config.yaml
hidden_size: 224
balance_loss: 0.000211
parallel_block: false
init_std_down: 0.0
lr_head: 0.00335
z_loss: 1e-05
train_tokens: 306700000
Below are experts of layer 8 (counted from 0) of a mixture-of-experts language model. Rows are named router (the router's row for the expert) and show model dimensions 0-223. Each number is 500 + 25 x the weight over its row's rms, rounded and kept within 0 to 999. Numbers have three digits each.
After each expert's rows: a language model's description of what the expert responds to. This comes from a sample of Wikipedia text that the model never trained on.

# expert 8
router:492512507473471511503463524524474527489511515499460500499473513509491510463474508512523493439497492527503553497473486462501477529533472520522465500494503540482519496509487512476547513521484462512484530519477496525501505462484501517511555475510488515506495444522497513515503460462492542513535520567538476526501506507461474522454505525480484495500488489499492466437513527506534521549538501474531450513507505507472488431500527522448448528493516481504530513489512519522488517461457488460485454484510494497492500486512450519496514481499503483475496452489522479494525483479509520510475469523505508487541511472523529492492500528527543535459502495554476500502513516540509458523519
What it handles: Word-initial prefixes. First pieces of split words such as re, un, co, de, pre, non, and blank spaces in table cells or Greek text.

# expert 20
router:473565472449493483510463499523490477506513510537483481483477541493535497512489496487494504485488476529529509521503479474526449483469502486488459476493516485493555501519517511515498535502480482511486529497488520540527531479481525543492506494492484482525507456499448512483512511455487517484489486494503476519515487529453486505466479528449517508525513433467488513486526485506535528556529490500525484519537495540519492447504483517490508503503464494523498495523532511501439484507510530476459472468514522496498521476521482502492517475483508419507497484449475485436480460425495522505474469502485532507528466462494514501499488535546508514525512493519495507486524507517531493466500
What it handles: Mid-word name syllables. Middle or ending syllables inside foreign names and rare words, like na, ia, da, ma, as in Nueva, affidavit.

# expert 61
router:487554556474482447480469494532490486502540534494480491531502536517517470475472552497489518486499481477557541517522492487526453490461481496556532464485517517478531480499513509452511547505482493521499534532481574500480505488480496496505500515512482502477516452507475517524478484434474486486452487512509505509480471518462431485487516503482525507546489458506490477500521473497479516527522529461499486497510490519531517484517516466492492495515505503505521531512511497478503489479505505508490466505523489459472484502544523513496513461475513496480530476538458448510535505494514503487488499546514536487508485495486524502496530500532503548514556503537463502476468532489508474526477
What it handles: Table cell separators. Pipe separators between table cells in sports, election and filmography tables, plus closing brackets like (4) and 0;.

# expert 38
router:500543490444505475522463501542471467511550528511497481512504537538489484517495512490489496507521458512501501494524484499513493496453508538501468475490505478470533523534487521459502561474497492515472523529501533513540533464495518518497497520529462489506506439503510515500470511470500501442477479507490456516498470511466473488471487513474534455496446498500502498508494500513531534518524497500527494495521473524490498455483469514510517548539458505533528498520566506459471479518518485516455502488494498487485531450526500494492474508502566487478517483483433508490511501463507524517451462509477526494535465518499497497516518512514517511520506536518515486436495490534491477461484
What it handles: Word-final suffixes. Final pieces of split words and closing marks, like tion, ment, ton, et, er, closing quotes and parentheses.

# expert 42
router:471499534462511485488513518479485541480526529489489455537472510486518487476457536502526481492491492517486519525494466492472487528462473515518511512538508532476529513521496524469536534540476493521487517524483528495503522514482509480534497479531446463481495491543466484534512473486491519475538501520521486516465519528462464452505482490485506472528500473504484488498483508513476506517513499491528518539559500516509468422492519535480468527498470468519507467479527514478504479526525511498485427557500481495489516473532552491489448500540519476487518477493463489480545491481511520484517503530499525455535516475541526500486538498502507539521515504542489494457461501524493506470478
What it handles: Determiners and possessives. Determiners and possessives opening a noun phrase, such as the, his, their, its, possessive s; also heading markers and modals would, could.

# expert 27
router:491509521483463479511491533516497520506537532507489505518509531513498512474502531480497525493494486493493508529507464483504483521484460518514534513494498531479522439496480529445524527496444474509515536517486550533497525479484536527508482454538471474497529470501494522540511481444462504443521473537532490520475462525476474483486507515461525470513462456492482485507507480496514529511510550491510512514519497543521488502471534474470509491505516465540505505492484513456507479494487499518503456495512497486469521447507512478482501500503551482474536483476445486458524484512511510529480483543510519458543479492506550494496534508501496545510573528542481479470490525499507473497472
What it handles: Table column separators. Pipe separators and cell fillers early in table rows, after a row number or code, plus semicolons, quotes and was.

# expert 9
router:468492494469499498453529524486490503480528529522455490517455508534487527493473543500539507518494512500503515497486470498495466532430485534529491496526502518497527496517481483483525507505468504524463543511471523540509506496501523487528506505515450476483514492540485520572503481475475505471533526543539496520465504508481489483498505484467491455505473459457515501477486490519528513523542509483538536517512497514495481455476460518498490507536478461496499491515512495479474490527501496501468498514539499487477538489510516496466449495530539450492517479474421529533521474479497519512470524522497492468501432529530528477491551502496500493531515516512503485487481525562502509478470
What it handles: Section heading words. Words inside wiki section headings between == marks, such as Early life, Women's singles, Stained glass, plus sentence-initial The.

# expert 1
router:494532510496527470502473537498461514478530511528492465517505487513492526453507516537507496450509485515492535514537488464491479521482449514552490493499513538441542493505518486474518500534459490541495528524481515506494497500484518472506500475486496495466529478514478510551487486445485481464515468543523484515465516542479469514471477550485517484519475466490522502444494443525528533515532531475525512507516496542484470516485512515504494555507498461508500493541498517511510518516492488519465456540532507483500503472527520495498491495502519492478524496426477517492505453516497536506451505514516508431502507492511521476466483515529491517508528560538471490503479499529507485476504
What it handles: Conjunctions and list markers. Joining words such as and, or, but, &, plus line-start dashes and table pipes in election results and infobox lists.

# expert 6
router:499533517476525487493507499520498506508522535481459494538488532500502490479495525468479489494502485498506518511498473464533479507499481517482479505489521513460556516498458552457540495553474519549489535529453510520533561454430504475503510524534480501465490491518464529522483484459450472496475462514504493475503506501456496511496503492471529448491454486524505457491529489518483511520501522450487488504515510546497504484515490498442494506489489461540501502493493489488480504445482512508493520514526497475508501485519509505500494498519512484478524468483461482473534497473516525502476501508554515468506486510573501474506507516509488537509539496555498521514500516531474474426473
What it handles: Work-type nouns. Nouns naming creative works after the or a possessive, such as album, film, novel, song, track, miniseries.

# expert 2
router:526522496517489502504471525505486487491523508489492501511485516478506475487491515500492482521477476519529502515533488497465480482412490492519497528525514500484532524510470537470507537555492466520500509519497542530490497480462509462550538485528487495509540482531506511477484495459501508473491512534529447496490498571511470474473505491525537464524506477499468497501489495512527517536524500479515499502543515516475493486469489491452477504486514503490542494523523530499376546464474514462484487547498534513497523490485495494537480489489527492480529487510433465457513495502513525507457514497483509504537506506545509486475525515489492511494530528521508473525529520491499465517533
What it handles: Verbs after auxiliaries. Past participles and verbs following was/is/were, often before to/in/by, such as served, returned, played, assigned, plus pronoun objects like it.

# expert 28
router:486499549513512466497477493519516487491545524479456476491507540532521486501471509511564526438513490530519515474506470474511467508494467524528532478463486525480514504543505517448502522511450484494462527515508531503472516522460520506518513513498479483465504436508472484497461499447490475469498465511511494503506460484468470525461491495471510485509506460480488485501517490518478486494501527477506527504509520523508472497526499518499519550516539481509496511513556484467480500487508464485523494494545496482488496495508497527499467507477546483470548435476490500508541486497545494524451476536524529471507454503517533497502530523538526517487501520547485488459489492554532471515481
What it handles: Numbers and list items. Digits and numbers in tables and lists, plus country or language names in comma or dash lists, such as 1954, 5,089, Greek, Canada.

# expert 29
router:453516501490493488497472520540491498518505550470480486527484519526478510453512510505512480490465511509474516519526467487534482481479431484505517494492528520497507454462484531492524528500488464537495528551471538505517540528448501516522502491531467489494539488490501511503525497472488501478480492511476484518495487542457505449482519515514571461514487437483499499481465468505522505521538497453491507510512457521515478472464475480464476517500480497515505509521509500492515500489489507477479503497503542478486492480504533475472497492499522456450486512481491498467521480445513542505475493509520539487488473478565531508474513497520534522508556530527471446526493501522491444475487
What it handles: Prepositions and field colons. Prepositions like in, on, of, during, near, and colons after Born, Died or Added to NRHP, which precede dates and places.

# expert 55
router:499516518466543510515449494535494503506541499497506483514472532497513493470493509517525492461505452538489525483536492461493476516494453559523500476471499511465554501516529506470530520493493477492446509500451518497489483480455546452511489489511480489469522480496465530513534513477464477453485499527511454529503451486456486536474474543479498500497509466501515504454522464529501518492525509482526490533508472542503482487504498513488497527493528503543528485508524503473507538517495489511469464481515507466490480479515519487530495488456539513471530483464459507480502464527519503509458505501488516492514490480526512495516498506526516561500486535567481479477491501563511452486476
What it handles: Coordinators and capital fragments. Coordinating and, or, & joining paired items, plus capital-letter pieces starting names or abbreviations, such as K in Klug, SW.

# expert 54
router:473538539473524505478450515527444486528518512471498488505502533486518511462484546497520504486505486528492501486499489475518478494483461506515483480485497484431555522510485492462521524522450499511479539526483554514542510474482501469521514522536504496489502454478463526519491519477461474467473483541510501479490501495454486496477463520440520480530422472475480486519516484493521514501492492477486510497503458512499468462458458485483507473504465462517513490498529501460471497508492506517488510552500518499480531471521507487499477485530506457466521437485465520469539495449488516506482507518481500518498480523515548483504502506500510483495529510554489457488489509536481508484528
What it handles: Proper-name words. Later words and pieces inside proper names and titles, such as Coast, Games, Prix, Railroad, John in St. John's.

# expert 40
router:480502532480508502499443515537494529472519516492481502514496481524495502469460524539517502471524499494460502500502519473524477485511396536540486486489539481453510496494518532458537496543480481545506516538458511496510486473483527475497498490481500495479522451502510544503522462434489488470482468523509495514496510522471491495487485532505479502483507495494515476453500454528510514524492491483534486517508492557500502444493514556473454515483506504515541516498498526511474512473482534473506451520500522480470482486565513494509495520460532489501503482498482484511500493462476500494480455490506482482530452454511507479467493499524530528510522511551459506531495537512485487477486
What it handles: Line-start list dashes. Dashes and spaces opening infobox or list lines, plus capital letter pieces like St, Dr, S in football rosters and tables.

# expert 41
router:493504500487460498493495522519488516511531485498475512461465543510491453470482529490518470468471472531535487482496491484524499465474511510530483493480557499463512490511462513498508514495499503527514492515507516527488558501449521441521549486533486466521487500490479523527488500466489509469513506517535468486510510562501470478477528522474552478530476486496481473505508480536509498519546543474508495505539482518483468472447498486486508525503529466507464495520548500441473512514470532520490468542485518477452543493528485507504449490481512529491522512498467491477503513486511517484514501508555522516515467490498548453485534507476486509503503531534507487514480522578498487512533
What it handles: Copulas and predicates. Forms of be (was, is, been, being, became) and the word right after them, such as first, worst, known, located, as.

# expert 0
router:463488519514507469518469519560494502502526498478484499492500517504524491454473531527522515492481468511488515477504457485521466498478453510505494481490506499524513499507531520474540505528485490543486509535468502486498525472427515483498480491477445480457518486502501547502496468442479487454469489511509450502539484496481466507431478505470541496498483472517463494478506445527505508513506515457508514495529471538499511519472489482501488493492506505510530514528487530502472507529469519487498468535568522462460490471526523498502494487482536479484483483486453486479524467500531535520456511504541541493524453486516533535478504508497535523515491533524453486498472497524501491475457
What it handles: Name and place separators. Commas and pipes after place or personal names, such as the comma in Leeds, England; also given names and particles like von, Jr.

# expert 32
router:460505509515474501496461525533485523494512533492477509485472527506506509441467528501516522474518483531510492477507459463564494524449483515515518474473565513463518481521477504454515502492463501547511530498450526521498515492449563488491505488533487458478500482479491536539500467475454482483506480498512503509509456538472453501499518524470535506538469492479490522479516458505532522531516516451531509493513496533500462454454481497466506509511525494528488485510513497460489508527519516483481464535522497464433532459509476502505507492469522505469513477456485497486526510469504522470510503497522516509525439476516520490497523509496509496524517525522495517498459524515511486508500
What it handles: Descriptive predicate openers. Articles and descriptors after is/was or a name's comma in definitions and bios, like a, became, professional, lead guitarist.

# expert 56
router:451516515493496473480487526517489519531520530493505494507498489491515513453445526476515493474481506553509524469491451480503458509493467524511456475508533495497505500528500513481556497552505519541513494509471534543505475492466548489493492446531513493442530500519476529525517497454463471435471499530503472474471466526487489468489474532489517489523468486462513500507538498490520527517516520493502510528505507515504478462462477516426490500499514471527478479536506514477444503513506537501480508553497479489482513448543498508471511487481513544467488488504494479496537491457482508488492510529526536511517450487521526491518495511502482486506511553538510483480487532513480477491507
What it handles: Roles and sentence ends. Job and office words in biographies, like politician, Minister, chief, footballer, plus sentence-final periods and name initials.

# expert 58
router:501572518527485482458488563535485494503494542469506500525477503496493497467467536506515508472516463535505508504528504489512507522492475500529500484485516521470521531526494517424514518510478501527459556493490531524468518510462514476501489478521505482478514449523496491524486487452466470499497474547488489527497459527472465500505511503489492482552474487470497495513472473516489492516537550466510502491501490566521494485508516471505493486494520500508511461494488479483469510476502525482487469506521506492481508491514514461538461490474504475457563423511460487487522509486556524482494512515531515455497473503522512479492526491520509518516533538534468482530497532527484454499488
What it handles: Line breaks before headings. Line breaks, == heading marks and spaces ending lists before new sections, plus infobox labels like Spouse, Occupation, Best.

# expert 11
router:484529503500513482507480542549510491490500514497478494484469525542523492493484536517534520496493497584511523496483471483464452475474511507479496489508518487505522500527507518470527527537483472516471514485476544469523542487481512501553506500519478478495519465508484501505445454468494499448501484518528472508480500527498495473460487502509507472482477469514437477472534498513477549519512486481507510536522530521466491516492506491488481524496525512487523498532492506524421488502479523480520520503506480486488523502539492497501490483491545482481501457489452484447508474538528542506479509521523544495481433502520540524475506527471537500506516511537492482490498492565519492490444
What it handles: Commas and modifiers. Commas ending phrases before and, which, with, often after years like 2018, plus adjectives before nouns such as social, written, glass.

# expert 31
router:458536504476520492506505489524510500547527522487459509532508498500526490484469528470496503491508493548512526512486465504539473505465471502535489456503500486454512493505521500483508520508468516562523525482500551523492543477477518533464489517499455493477525484477477510506486512449489494443478499518502498529512471521459479494482481517499515510525499458505520504493520501480531505525513459461511497506534470518522487437493482520492521525495489497520502523533505513477441494485545524481461497498528495483456520483550515494525476446452498458479505480499470497486491463429518532468454506492516556505553476489482516515508494512530532524514523524534512510527501541530472476478480
What it handles: Foreign word fragments. Word pieces inside non-English names and scripts, such as Slavic endings ić, ów, Thai and Bengali characters, and -stadt.

# expert 4
router:469492536489534458463495509529524501484541542482431499499484535483504497513469545500513495487483500505492532509525490482485507510495467532492522492482520523495513509513488536456558480502484485490460546522505519525475501491506547498480545483523467486445497483522495539524493439448475481474483500524514470515486483499477485507442506516491508501512502487489515484461488481516495514546539534488522489528541502514520493464485509498474486499510530476524548512503515519466491487482482502504501477475533513475487523490515504488493503507490531520458510480484489465504558490492548526524475483551531513430567489463498537494471539538531480526532542517510487501467477538511509484515496
What it handles: Name-starting tokens. First pieces of personal or place names, often right after table pipes, dashes or colons, such as Riccard, Evgen, Gab, McEl.

# expert 53
router:459541535493493485493476518525505495517520504479464497534501525525519509478462513511499489514502487528534506458513479498520491490484484488540500458476499509465544527560488495481481525483480488528525540509494565517511553502442480534500485515502506494482539455500482467517487496443468475485494476517518487514500470535483466499517511492476533465562500481471494485520478475486479496507508506482500496484484515545490473492497455512488493525514501517522486512519562534471467479494537522484497509507536503494483509499530482462508484502515508472476550468485440484492522493439521531498460494503504580485532491499507524514504502478530525518468538537530504528471489507539501444472481
What it handles: Years and centuries. Year numbers and century, especially the final digits of death years in ranges like (1886–1963), plus dates in running text.

# expert 47
router:460506514457490450478525520500500498487531502509446478547504504506527513480469484485514483480459488475509526527507512460499488519461438496512508523540479524495537498501492520471538516502444485540488525521469545497478512464482510496556518475513470480515484518524452484543518481442480547476520515546498511494455488507502504481521501510502561501509498440536478505480487500516520495527507503492507534548534465539501517475490510538469484496515461466485516502502509544497478506496479485480513451523530466475463522475532562484493471478530541465498494498507489513497499491462503496514470485502501515428510503466510538537491534518488504541492502496513489492479488502514485484501498
What it handles: Possessives, have, table pipes. Forms of have, possessive pronouns (his, their, its) and table pipes or divider rows in statistics tables.